config = dict(
    n_layer=12,
    d_model=224,
    n_experts=64,
    experts_per_token=2,
    d_expert=144,
    d_shared_expert=192,
    activation='gelu',
    moe_layers=[0, 1, 2, 3, 4, 5, 6, 7, 8, 9, 10, 11],
    router_score='softmax',
    normalize_top_k=False,
    routed_scale=14.7,
    balance_loss=0.00673,
    balance_bias=False,
    init_std_router=0.0225,
    lr_router=0.00104,
    n_head=7,
    n_kv_head=1,
    head_dim=64,
    vocab_size=4096,
    norm='layernorm',
    norm_place='pre',
    norm_eps=1e-06,
    positions='rope',
    rope_base=10000.0,
    rope_fraction=1.0,
    qk_norm=False,
    attn_scale=0.125,
    tie_embeddings=False,
    parallel_block=True,
    init='uniform',
    init_std_qkv=0.0283,
    init_std_o=0.02,
    init_std_up=0.0283,
    init_std_down=0.0,
    optimizer='adam_variant',
    lr=0.00127,
    beta1=0.95,
    beta2=0.98,
    weight_decay=0.13,
    lr_head=0.00575,
    grad_clip=1.0,
    warmup_steps=239,
    schedule='wsd',
    decay_fraction=0.6,
    decay_shape='pow',
    final_lr_fraction=0.0,
    batch_tokens=65536,
    seq_len=256,
    doc_mask=True,
    train_tokens=351000000,
    steps=5356,
    dataset='wikipedia_en',
)
Below are experts of layer 6 (counted from 0) of a mixture-of-experts language model. Rows are named router (the router's row for the expert), up (a neuron's input weights, with its number), down (a neuron's output weights, with its number) and show model dimensions 0-223. Each number is 128 + 32 x the weight over its row's rms, rounded and kept within 0 to 255.
Before each expert's rows: a language model's description of what the expert responds to; "comes before" lists some tokens at least twice as common just after its tokens as in all text. This comes from a sample of Wikipedia text that the model never trained on. Tokens count by the router's weight.

# expert 23
Description: Pipe separators and party abbreviations in election results tables (DUP, INC, PTU hold), plus football position codes like FW, MF.
comes before: " ", " |", "%", " Liberal", " Democratic", "8"
router [ 99 137 105 160 113 112 165 147 138 110  84  97 129 131 171  94  93 148 129 169 196 139 165 141  83 133 103 189 123 136 129 130 170 141 114  73  78 131 122 154 140 126 105 115 100  68  89 154 183 125 120 112 147 104 172 156 159 117 163 146 110 123 118  92 172 160 158 106 175  89 192 115 104 107 117 109 117  96  97  92 128 147 140 107  76 146  98  74  91 126 148 107 160  86 119 167 111  80  82  62  86 156 135 147 109 174 127 189  76 119 117  89 129 131 186 114 132 136 134 146 168 129 165 173 143 122 101 123 147 184 165 109 154 188 131 106 150 150  76 127 100 112 145  90 161 132 120 157 123 163 105 105 143 115 130  73 173 135 122 160 153 149 187 151  87  87 122 143 152 101  80  78  89 125 153 163 162  93 182 181 107 107 113  70  80  44 164 112 102 161 162 140 118 203 148 168  65 129 138  68 162 131 105  99 102  89 138 215 145 119 113 184 196 136 147 105 157 148 133 125 117 142 129 113]
up3 [104 112 140 148 129 162 105 147 118 135 125 137  83 147 112 109  86 108 156  83 138 111 157  88 125 116 122 135 167 146 115  71 144  87 139 122 113 201 130 142 115 164 152 218 112 117 106 144 120 136 111 156 108 164 135 100  69 151 133 155 177 131 177 175  84 130 106 210  94  92  70 129 125 184 117 109 135 114 105  56 108 149  86 128  71 160 156 139 140 145 149 140 134 152  85 166 163 165 151 135 140 139 207 109 134 114 131 141 147 160 141 150 147 136 175 130 139 131 127 100  92 175  97  93 172 147  71  78 155 157  86 133  75 107  88 157  95 133 104 202  95 104  81 116 107 158  62  58 105 136  66 111 180 155  65 103 147 164 152 124  87 144 175  89 168 111 108 111 174 165 136 145 152 143 136 109 120 185 155 124 186 135 121 115 194 158 116 153 143 183 147  96 105 119 189 178 139 110  91 162  85 112  95 106 153 126 102 114 104 195 155 117 120 142 179  90 104 117 144 176 146  88 118 135]
down3 [ 86 123 136 172  81  99 107 128 135 112  82 158 104 129 141 105 158 134 133 117 133 144  49 113  90 140 117 130 109 136 149 149 166 180 116  82 131 140 173  71  87 157  95 182 141 143  92 140 113 128 100  75  93 122 156 171 137 119 129  82 142 148 143  89 123 154 142  85 155 126 169 131 148 120 119 157 153 118 156 174 125 154 106 153 116 106 140 139  94  72 139  95 120  89 176 126 116 115 102 218 110 161  95 162 143 171 154 137  85 168  99 134 124 108 128 147 151  45 149 125 125 178 169 105 107 142 118  79 190 164 134 140  84 175 110  92 150  94 186 127 173 167 149 149 122  86  99 130 146  72  77  99  56  85 195 172 127  88 132 123 197 149 160 141 127 113 173 154 100 160 114  96 132 149 166 114  91  92 124  85 160 109  59 104  83 178 139  98  96 197  66 112 162 188 113 145 149 100 102 110 167 130 138 146 100 140 134 180 114 137 102 104 117 139  74 162 197 115  89 138 171 144 111  97]
up4 [116  55 143  93 121 139 147  89 174 108 103 186 133 157 167 163 174  93 125 111 130 152  63  97 122  79 110  89 126  81 118  90 129 121 197 132 148 163 134 126 162  64 184  94 122  99 160 180 118 144  91 116 139  97 127 122 116 108  89 138  93 112 145 156 169 122 102 131  90 144  98 115 118 169 107 137 170 118 145 177  81  64 169 155 215 145 128 132  89 163 130  89 101 111 111 126 147 121 128 184 181 201  66 118 179 100 121 102 176  96 173  94 107 189 140 131 157 186 140 121 100  95  99 173 149 173  94 142 109 153 100 136 137 121 109 130 109 123 133 134 152 101 132  87 106 164  70 133 124 146 166 108 113 184 123 146 125  86 179 120  86 129 104 126 162 147 108  75 110 143 160 131 162 150 150 122 103 167 108 116 125 140  63 127 143 147 151 145 121 175  77 183 113 103 124 114 132 117 135 100 112 194 181  86 151 131 134 143  78  49 114 149  68  89 110  95 113 138 165 134 102 132 210 157]
down4 [120 123 132 157 110 146  42 192 166 155 160 130 111 147 120 144 151 151 104 161 108 110 226 146 132 121 187  99  86  60 145 136 149 147 120 103 157 155 154 134 176 168 142 120  85 149 132  94  81 209 161 154 114 172 178 101 176 140  71 117 127 148 101 138 111 123  90 132  80 126 109 146 145 138 141 126  93 220  88 103 188 124 153 105 102  99 108 130 130 127 114  93 102 121 101  61 125 142 175 105 159 129 160 103 124 156 142 189 126 125 123 175 103 164 124 136 139 137 144 132  89 138 111 114 114 158 116  81 137  90 183 166 156 163 107 130 116  94  93 136 167 136 152 142 102 138 134 163  84 133 189 153 153  82 154 107 198 142 135  88 131 144 146  90 120  21 110 120 152 154 118 131 158 115  79 133 147 123 143 128 129 159 123 110  99  61  61 149 133 110 196 147 181 102 137  81 129  86  57 132 155 148  94  98 107 102 120 125 107  80 131 143 117  65 147 146 119 182 101  77 149  96 112 112]
up5 [148  51 117 176 170 136 132 156  91 125  90  81 106 160 144  67 100  85  69  73 139 142 138 147 163 134 124  62 143 115 166  97 129 103 145 129  71 165 169  93 120 153 190 189 117 100 152 130 128  80  88 138 160 139 103 152 128 166 148 124 101 151  41 175 129 139 131 179 109 141 134 105 132 157 164 155 139  74 167 121 101  96 109 112 141 109 115 130 126 136 108 133 111 197 114 144 201 156 166 214 146 166 167 126 175 121 117 121 116 184 111  78 122  92 162 174  95 158 163 134 113 140 169 167 149 133 159 145  73 120 101 187 141  58 100 118  54 135 166 199 176  89 126  88 132  95 102 119 104 173 126  87 150 114 136 122 109 145 139 145 119 166  81 105 133 159 147 119  80 119 170 130 133 100 125 127  96 157 105 107 115 137 174 172 149 106 184 111  84 132 138 166 133 107  68 122 129 110 128 135 109 150 151 119 120 116  84 119  83  98 154  32 119  99 140 140 121 124 151 103 139 152 168 162]
down5 [136 211 116 106  61 160 104 133  99 119 132  80 137  80  96 136 173  93 112 129 139 122 155 146 106 120 139 128 121 141 115  75 123 187 109 133 175 110 125 139 104 124 106  87 136 143 149 129 117 139 160  72  86 175 111 181 168 109  95 108 122 146 222  96 131 140 118  83  73 132 131  95 125 123  92 169 152 125 105 140 153 118 148  94 128 105 166 109 110 111 169 114 123 151 138 136 114 150 112 145  65 113 101 121 123 142 121 165 169 126 133 167 122  57 131  98  89 113 142 158  57 148  96  87 160 126 144 147  99  82 186 153 119  98  92 119 147  80  61 120 101 117  76 155 152 132 136 141 188 126 178 119 117 104 111 118 162  98 103 110 183 145 158  95 114  96 164 106 177 114 100 111 135  88 110 156 165 144 137 151 179  42  83 140  83 145 138  64 151 120 143 170 143 226 165 146 139  84 166 164 142 238 128 146 106 152 161  99 133  74 145  71 145 154 127 120 174 127 186 141 158 138 150 146]
up6 [142  96 133  89 140 118 123 147 140 181 165 121 144 166 170 123 109 110 132 134 115 147 125 165 150 113 129 145 106 107 106  81 101  84 110 147 129 138 136 142 125  44 101 133 180 134 105  89 108 110 148 111 129 121  41 125  79 165 157 139 123 131 112  73 131 178 126 113 136 126 115 116 154 159 119 144 148 161 124 208 136 101 147 165  93  96 143  74 135 183 153 153  81  82  95 162 143 136 128 120 122 146  94 154  75 121 144  93 184 122 145 102 137  92 164 159 160 205 128 138 138 173 127 133  95 116  96 136 128  79 140 143 120 141 159 124  60  99 204 167 164  83  92  80 165 194 186 123 179 158 145 133 103 163 138  82 119  68 135  65  98 172 116 167 159 176  82 201 103 114 114 119 131 152 124 154 127 149 100 130 216  82 126 194 130 146 134 102  58 109 112 138 120 104  79 134 157  56 125  72 110 119 156 142 116 139 126 113  95  72 118  68 109  96 171  98 178 141 152  97 123 151 143 147]
down6 [158 119 121 159 124 126 141 155  85 150 106 123 140 110 107 151 139 101 138 121 155  66  93 145 194 164 141 111 143 126 108  81 129  90  47 146 144  74  72  85  92 147 142 135  91  59 168 134 123 160  57 130 178 127  80 102 128 129 138 123 156 148 183  97 131 119 148 121  81 127 128  87 126  98 121 156 203  87  87 142  97  94 100  93 138 127 145 161  82 144 146  87 192 179  74 135 140 175 117 141 136 182 143 136 193 145  22 130  54 132  72 160 140 134 104  74  96 150 174 124  97 108 118  63 121 142 144 117 136 156 173 132 112 163 164 124 136 144  78 109 133  93 144 110 142 109 161 115 144 120 120 135 156 103 137  98 162 167  82 136 173  60 155 181 119 102 132 118 104 117 100 119 148 179 134 148 155 182 154 145 177 142 202 138 121 117  95 171 138 151  73 125 129 143 133 151  75 135 158 125 183 136 105 144 148 134 134 150 182 136 149 113 134  99 175 174  94 134  55 171 141 123 109 121]

# expert 31
Description: Pipes, colons, dashes and numbers in tables and football scorer lines, e.g. Milan: 42', STP: Barbeiro, vote counts.
comes before: " ", " |", "|", "',", " /", " —;"
router [ 93  91 102 138  49  99  92 102 167 154 129 126 127 166 134 111 116 141 120 132 147 104 128  70 101 126 129 146 124 124 107  88 126 138 109  88 107 169 222 131 158 145 197 119 120 111 121 120 109 109 151  85 174 188 171 136 168 118 107 160 110  74 115 143  80 160 171 100 144 129 108  99 112 108 138 179  68 152 155 167  55 100 113 133  92 150  83 112  87 110 129  99 177 131 205 106 126 132 103 140  90  99 100 160 204 118 131 170 168 104 142  85  92  92 164 149 165 116 140 138 158 115 161 184 140 148 130 172  73 108 156 135 182 126 140  98 103 123 104 176 105 119 123 143  92 172 129 165  91 167 147 104 115 100 125 114 198  71 103 131 153 165 119 139 174 106 105  82 182 113  92 112  94 173 146 146 114 140 109 142 118 133 105 126 166 108 147  92 134 124 121 104 178 204  88 156  53 165  86 114  93 164 100 117 116 119  72 121 124 181 121 189 145 109  69 125 130 146 149  97  97  80 183 121]
up3 [117 106 170 104 115 144 148 116 138 151 121  56 108 151 138  67  65  95  83  92 141 118  91  97 131 126 138  76 173 158 100  89 107 109 177 131 123 171 144 126 108 123 128 132 113  84 159 119 141 165 115 117  96 132 114  68 121 216 132 134 151 126 117  96 127 130 137 152  71 139  33  88 130 212 114 159 176 153 121  41 131 146 153 144 114 111 123 112 110 162 133 134 148 153  15 135 152 148 137 130 207 149 154 100 104 141  96  60 167 129 110 193 136 151 128 138 102 171 102 151 119 141 157 132 123 158  85  97 112 141  58 137 106 118 134 102 119 147 139 116 142 109 109 116 121 143 104 119  94 166  95 162 173 197  69  91 137 125 195 122  89 154 168  84 128 118 130 120  65 157 160 192 149 104  84 117 124 164 224 108 119 133 145 155 136 169 126 126 120 171 123 104 119 132 137 145 185 127  92 133  92 153 121 113 155 131 149 125  96 159 135 129 138 129 171 171 142 139 161 167 126 206 123 121]
down3 [ 96 156 130 118 138 112 123 111 124 150 170 147 106  68 131 130 137  92 136 107  78 126  69 172  62 124 175  51  82 186 168 132  89 135 140 139  84 127 149  93 151 126 115 123 169 146 143 122 144  94 109 133 143 183 112 170 199  98  71 150  70 118 144  97 173  99 220  90 113 144 165  91 115 137 138 156  97 129 116 155 127 117 179 116  84 128 102 120 143  77 144 172 113  70 131 104 132 143 110 180 150 144 120 166 156 127 125 125  78 131 145  96 132 109  86 193 140  75 172  99 117 170 184 154 101 155 117 105 144 130 118 133 204 174 146 156 157 143 175 180 174 177 129 131 122 110 127  81 137 136 129  70  56 110 101 153  98 104 130  98 167 158 173 149 140 137 159  73 114 143 103 152  91  96 126 131 119  84 124 112 136 138  92 167 138 121 136  97 115 105 131  75 118 163  75 107 161 189 154 112 197  96  49 106 104 112 111 153 152  99 169  94 112 108 180 139 147 169 104 136  83  93 132 112]
up4 [ 88  66  61 115 117 170  94 107 162 139 126 254 184 152 109 109 140 118 148  91 126 195 122 144 139 144 120 149 122 140 151 114 167 127 127 129 195 130 110 102 146 133 129 115 171  92 117 173 119 141  99 127 113 133 120  86 120 123  60 115 143 133 139 137 143  89  66 144  84 116  86 113  93 117  95 188 166 127 111 229  98 110 157 184 134 130  99 213 141 126 112 131  90 144 136  48 179 127 147 161 172 143  99 111 132 130 158 103 163  95 150 171 137 154 161 126 141 106 149 128 102 168 108 148 134 183 100 144 165 141 139 147 112 105 107 141  90 171 125 181 166  93  88 140  82 142 113 104 134 139 147 130 114 115 136 188  77 128 139 123  53 173 144 104 159 129 122  73 115 139 102 191 143 177 118 160  89 144  86 107  94 104  83 104 119 183 118 125 156 181 115 138 154  97  95 103 141 144 131 134 113 176 153 117 125 152  87 108 100  97 115  64 148 139 171 136 114  37 144 165 128 136 120 167]
down4 [147  85 167 159 149 143 115 137 154  63 192 110  85 154  88 120 145 147 179 181 105 113 130 150 127 174  82 107  44 152 111 120 112 149  74 176 140 106 173  93 153 173  90  83 134 121 106 124 148 152 185  85 113 136 105 111 137  79  99 187 173 108 156 104  40 153 132 150 113 109 180 151 126 116 165 101 151 170  81 105 131 151  68 143 136 107 112 128 185  94 110 116 174 140 111  28 126 146 112 124 105 122 157  86 121 187 145 170 104 190 111  83 110 157 113 149 106 130 102 152 107 139  94 114  76 143 105 100 112  80 134 136 100 134 112 157 179 146 144 110 122 102 184 110  78 122 151 168 112 152 119 138 126 190 121 165 150 133 137 113 133 102 128 116 129 155 136 137 120 135 132 145  93 116 108 108 138 134 137 135  96 122 102 170 134  41 140 162 126  87 212 107 126 128 119 114 194 135  96 141  90 153 133  76 150 132  89 208 136 120 143 202  94 173 111 159 146 143 109 109 134 164 129  54]
up5 [ 84  67  66 154 189 157 150 137 105 132 117  97 141 160 120 100 103  82  85  89 104 132 126 177 175 115 145 117 114  78 187 138 180  82 132 117  95 162 146 167 205 120 153 155 124 104 158 142 149  62 144 119 152 145 111 110 167 201 101 162 137 140  76 128  97 152 120 213 159 120 165 102 176 157 166 169 172 101 126 115  97  97 158 106 184  67 103 196 146 139  87 114 115 134 131 119 162 128 128 149 150 170  89  66 133 165 105  96  78 159 135  84 148 117 154 125 166 141 154 116 120 123 150 141 162 146 150 110 116 148 112 117 132  40 135 107  69 100 163 121 183 125 126  93 142 154 129 123 127 144 142  94  80 118 175 140 131 139 107 158  85 148 133 135 126  97 144  86  59 129 144 159 146  58 103 106 102  88 140  99  76 144  91 175 111 134 160 123  70 179 164 155 141  84  72 104 147 139 112 112 163 111 117 130 135  98  92 133  73 147 181  94 119 103 151 170 152 142 113 173 130 110  98 180]
down5 [181 165 138  97  75 114 137 138 103 155 136 123 147  82  82 122 160 130 113 144 111 130 124  66 163 152 102  88 102 149 139 103 119 195 110 141 160  79 135 111 112 124 102  82 184 178 129 176 134 114 192  52  99 161 171 124 133 126 110 105 115 157 175  65 140 143 163 102  70 201 145  62 115  79 132 127 100 150 111 168 176  60 119 147  94 171 139  95 128 116 118 105 166 115 151 154  97 176 109  95 130  95 115 180 123 151 134 141 158 102 113 126  90 159  64 103 156 103 168 169  76 184 222 113 166  94 127 154 126 101 120 107 111 168 121 121 140 144  93 176  53 161 146 143 118 138  91  78 149 170 140 134 114 162  86 158 135  92 107 105 188 177 127 148 155 122 152 131 164 146 148 126 116 103 108 135 165 146  72 119 116  74 139 124  86  56 136 107 122 100 187 134 169 143 131 127  90 126 100 180  81 126 122 126 100 106 143  71 149  97  85 146 174 185 151 122 156 153 134 127 128 102 156 127]
up6 [ 83  73 118  99 134 142 124 147 194 153 195 179 110 132 178 130 110 139 136  99 106 152 211 140 104 103 150 145  82 127 159 121  94 153  88 132 148 120 140 107 142 121  96 147 146 140  90 128 129  96 200 113 140 143 113 160 121 216 121 129 118  93 132 117 174 175 105 131 141 131 133 110 119 175  87 117 111  88 146 192 138 136 129 200 114  99 122  90 146 223 140 179  61 125 103 106 142 155 154 136 111 129  92 121 111 165 205 133 144 108  92  89  83 125 175 194  96 172 167 143 141 167 126 105 120 135  98 117  84  91 146  78 113 131 176 176  71 107 162 133 140  67 135 156 122 125 152  99 175 112 119 126 149 169  82  78  82 131  87 114  75 158 101 131 147 188 126 195 109  97 118 120 126 163 148  85 143 134 114  94 153 144  92 163 113 111 145 118 148 108 153 133 119 172 116 107 139  58 179  91 167 166 129 144 156 144  95 114 105  99 133  69 128 110 202 115 109 112 112  81 156 117  84 163]
down6 [115 165 111 168 145 141 104 132 120 102 141 168 170 103  93 114 159 137 164 133 136 116 159 114 145 162 120  95  76 176 104 100 150 144  51 102 136 103 146  67 130 162 102 141 105  76 142 143 147 158 102 137 147 115  88 137  26 159  85 102 114 124 135 141 124 152  61 131 104  67  95 129 127  95 164 123 155 129  89  97 135 119  85 143 119 100 144 146 136  86 142  88 175 140  76  86 148 144 136  90  91 157 197 117 128 144  91 200  94 155 118 139 159 154 138 106 138 114 111  94 136 123  94  70 152 141 103 109  75  94 165 138  83 150 180  42 198 157  81 113  94  96 157 146 117 106 156 212 111 148 130 129 103 115 125 181  93 137  88 144 176 189  95 161 117 171 193 115  98 136 150 124  96 132 124 133 126 113  94 118 114 108 115 114 115 124  91 120 176 122 192 117 153 132  85 141 149 164 159 126 127 164  97 157 144 177 198 197  80 159 124 121 126 194 125 165 120  97 161 176 150 143 100 168]

# expert 2
Description: Number pieces and digits inside table cells and statistics, like 52.23 or 3,735, plus the ann piece in surnames Manning, Fanny, Whannell.
comes before: " ", " |", ".", " |\n", ";", "–"
router [ 96 162 133 171 140 145  98 136 166 115 111 138 131 161 150 133 123 119 111 145 177 153 115  53  95 106 107 118 204  99 108 168 131 157 136 142 114 168 128 170 150 142 174 109  69 172 107 119 136 107 138 152 190 157 142 141 124 152 123 145 101 157 128 102 155 118 183 102 170 117 140 114 126  76 151  80 118 135  95 138 120  94  95  75 108 130  90  93  64 128 115 145 150  94 151  95 121 105 112 102  78  99 164 136 153 164  99 132 107 123 146 102  90  94 191 129 157 117 103  79 193 121 181 158 131  96 169 111 141  90 149  79 121 172  99  65 187  88 114  96  98 127 134 116 184 113 167 167 117 165 100 177  42  84 175  77 135 149 132 130 130 162 141 176 158  49 149  84 129  90  67 136  50 162 158 171 133  83 135 129 127 148 111  48 138 114  76 110 121 112  96 110 139 128 156 111 125 133 168 145 127 189  70 139 144 125 158 150 166 163 158 148 167 110 141 130 137 158 158  81 181 133  74 108]
up26 [139 128 105  86 116 131 152 128 105 140 172 176 100  79 123 134 160  41 166  55  84 123 166 144 136 181 149 127  64 113 160  61 172 105 124 120 118  97 120  96 121  98 165 139 215 107 151 111  98 175 127 134  92 108  85 132 173 111 102  37 153 103 158 163 109 108  68 130  86 146 112 158 130 154 133 170 117 108 186 174 109 188 134 165 126 125 144 193 157 131 115 160  54 110 113 151 155 154 146 149 177 112 156 118 129  90 133 130 178 129  88 143 108 141 163 100 101 155 128 137  54 124 152 113  82 143  77 104 148 138 134 165  98 122 155 156  48 194 132 156 189 134 107 103  65 132  74  47 154 111 141 131 147 136 101 131 104  92 148 161 119 146 111  95 106 175  99 130 177 176 140  87 134 128 114 148 102 121 121 177 145 114 153 143 160 174 182 106 137 132 170 138 138 139  87 127 132 127 145 105 157  99 147 140 111 178 162 109 101  57  77 146 133 137 113 137 119 133 113 158 162 109 130 139]
down26 [140 155  73 135 152 158 122 135 160 160 134 115 150 171 132 103  96 138 125 160  70 121 170  92 103 163 147 137 169  59 111 156 124 123  95 143 151 187 164 119 127 123 159 100 148 147 122 133  92 174 163 117 151 124 164 130 160  63 123  86 105 129  83 151 192 177 139 176 115 110 140 127 104  88 152 165 107 100  86 128 166 121 181 102 103  55 127 147 113  89 103 132 161 131 124 143 131 147 125 119  60 110 169 102  82 146 124 136 117 126  94 153 148 123 144 131 169 111 115 111 172 188 116 128  71 116 127 107 144 114 105 119 197 134  91  23 146  93 163 108  95  99 156 119  98 124 181  59 111 111 159 132 178 104 172  95 134 163 146 171 100 132 136 184 142 141 127 109 127 139 105 116 115 165 117  90 136 150 102 135 140 148 141  99  88 140  83 187 135 173  99 202  74  78 145  86 151  88 172  85 125  91  96 161 122  81 154 102 166  98 125 141 104 127  75 107 178 192 131  72 151 210 158  82]
up27 [ 86  86 112 109 128 164 123 168  61 171 154  95 203 158 163 156  86 101 131  98  98 106 111 123  83  99 160 113 122 146 181 132 124 110 154  95 147 105 101 123 120 173 144 138 193 135 187 158 135 120 152 117 152 142 179  93 117 134  91 140  75  75  83 104 122 148 119  87 144  95 142 115 142  90 124 185 134 144 209  97 157 137 107 177 147 124 153 126 114 123 127 135 136 129 107 114 116 119 109 112 138 123  74  87 137 111 116  82 103 201 114  80 137 124  99 195 119  87 112 209  60 127  68  96 149 120 159 104  82 144 148 139 156 150 108 181 108 172 146 163 102 123 116 113 121  69 176 132 137  98 130 156 120 128 158 123 104  98 163 182  73 112 193 145  92 120 152 119 133 111 116 133  86 126 173 128 119 208 176 103 159 161  95 123 152 160 110 169 199 147 149  69 127  96  99 157 116 159 176 142  69  91 130 188  95 120 183 119 154 120 120  96 154 173  90 137  90 130 123 182  86 132 160 110]
down27 [170 146 129 103  87  87 111  83 198 140 119 125 114 131 163 168 106 136 123 129  90 211 115 113 137  92 104 105 108 106 177  75  84 186 203 179 139 144 143 124 190 172 147 115  81 112 140 102 147  88 133 127 119 178 128 169 196 148 208 130 138 129 139 168 119 164 148 177 164  88 137 176  98 143 119 109 108 129 146 142  97  77 120 116 150  97 156 122 103  71 148 184 155 110 127 156 100 108  75  75 158  86 166 117 128  81 149 121 130 155 167  90 137 225 107 140  75 157 139  91 132 167 128 180 179 120 132 128 168 123 124 140 100  90  97  96 118  55 154  96 155 128 100 115 150 121 103 134 136  64 135 139 121 136 138 126 159 133  98 122 135 107  99 138  92 119  92 166 109 117 165 117 158 115 180  90 142  99  94 118 102 130 191  88 137 100 141 111 170  94 150 132 158 173 147 116 159 116  96  92 106 134 154  75 120  26 104  90  92 132 125 160  71 105 129 162 106 147 150  73 112 131 167 138]
up28 [104 129 150  76 137 156 146 117 156 162 119 182  96 107 102 145  93 114 191 104  90 152 131 177 149 144 159 159 145 138 151  83 115  96 109  73 158 164 119 117 137 160 125 162 151  86 136 111 146  81  98 176 162 136 103  85 155 146  73 125 120 140 119  92 112 115 135 118  79 106 112 158 112 165 126 163 137 103 126 168  89 139 137  93 127 174  97 142 133 120 149 137 114 156 123 125  94 139 128 183 154 131 148 105 110 131 120  89 169 131 147 172 122 143 127 114  98 190 134 109  98 175  58 158 166 116 160  92 106 167 197 162  87  90 178 174  98 146 189 151 142 136 127  80  96 115 118  70 167 121  88 134 184 117  29  98 150 136 116 197  88 181  95 115 166  65  84  96 196 149  81 123  97 158 133 119  63  87 117  99 139 122 110 151 122 181 135 118 149  83 130 117  53  86 125 147 146 127 135 102  93 132 138  99  85 100 162 107 183 129 118 139  14 171 184 118 114 120 133 125 145 110 131 101]
down28 [155  77 117 158 179 135 147 165  77 154 155 142 116 135 120 118 114 160 147 135 125 141  98 118 110  74 178 145 139 122 136 171 153 110  84 103  84 180  86 152  79 148 156 151 188 153  94 150  90 158  93 133 101  98 187 108 113  74  56  95 136 143  63 136 141 136 189 145 121 134 134 143 120 118 113 120 114 111  83  87 161 113 128 130 179 114 107 115 125 123 162 140 120 122 163  87 172 167 118 180 143 167 191  85 121 131 150 142 127 170  63 159 112 192 118 113 120 145 145 177 124 126 125 133 112 124 176 149 114 126  93 108  67 144 159 120 120 108  77 122 139 151 111 157 153  92 158 136  94 208 160 122 110 156 153 102 169 129 150 139 223 159 138 112  71 126 138  71  81 145  52 134 102  68 180  96  86 111 179 117 128 135 166 125 101 126 125 108 126  85 118 114 124 165 104 157 180 126  91 122 102 114 103 157  99  86 110  31 111 149  96  46 167 138 111 164 200 117 121 131 128 117 117 163]
up29 [144 103 124 146 151 170 132 125 122 176 161 137 109 146 166  77 159  68 162  88  88 124 144 166 162  96 179 153 120  76 141  71 159 127 174 172 120  60  83 120 119  98 135 113  76 159 152 130 204 107 115  93 100 113 124 197 118 143  53 112 111 114 127 133 126 126 106  96  86 123  82 164 143  92 162 185 115 152 139  98  95 153 152 120 171  78 115 189 146 110 127 159 114 105 155 120 149 124 185 104 120 159 133  76 159  78 140 122 133 194 114  88 135 110  64 142 110  86 110 124  78 158 128  91 121  71 132 116 194 209 145 139 142 101 112 149 120 136 151 124 110 184 176 142 141  82 153  97 156  73 156 122 105 189 136 158 120 116 113 139  99 102 149 162 128 163  99 161 146 140 179 175 118  35 110  93 142  88 116 150 137 105 155 150 126 164 144 147 142 102 122 136  81 123 120 160 158 128 169 109 147 134 157  78 140 181 168 150 125  56 138  86 149 150  87 146 125  68  75 167 128 148 142 121]
down29 [155  74 174 120  68 100 132 135 147  87 172 148 142 134 135 143 113 113 105 125 172 170 125 108  38  92 147 185 141 146 117 136 117 145  92  88 187  89 154 158 184 156  63 133 144 164 113 151 101 134 128 131 110 128 163  92 135 200 127  91 107  83 157 168  97 114  96  96 103 126 125  93 141 166 155 114 138  91  80 124 165 107 163  95 144 178 117 102 174  97 178 120 155 185 180 113  96 131 118 158 147  95  77 127 135 163 150 145 146 106  73 166  95 161 189 126 174 114 127 162 112  89 126 186  73 172  63 176  59  90  92  91  89 121 115 151 137 131 101 132 116 126 106 128 138 110 118 142 112  81 151 129  85  84 128 192 107 150 110 155 153  91 138 144  88 134 101 110 139 152 154 111 146 168  90 140 164 203 123 152 109  93  84 131 151  88 132 140 163 184 118 139 105 164  78 140 104 169  76 176  81 170 109 145 162 140 131 114  96 135 133 131 167  96  99  98 156 163 153 110  48  90 152 116]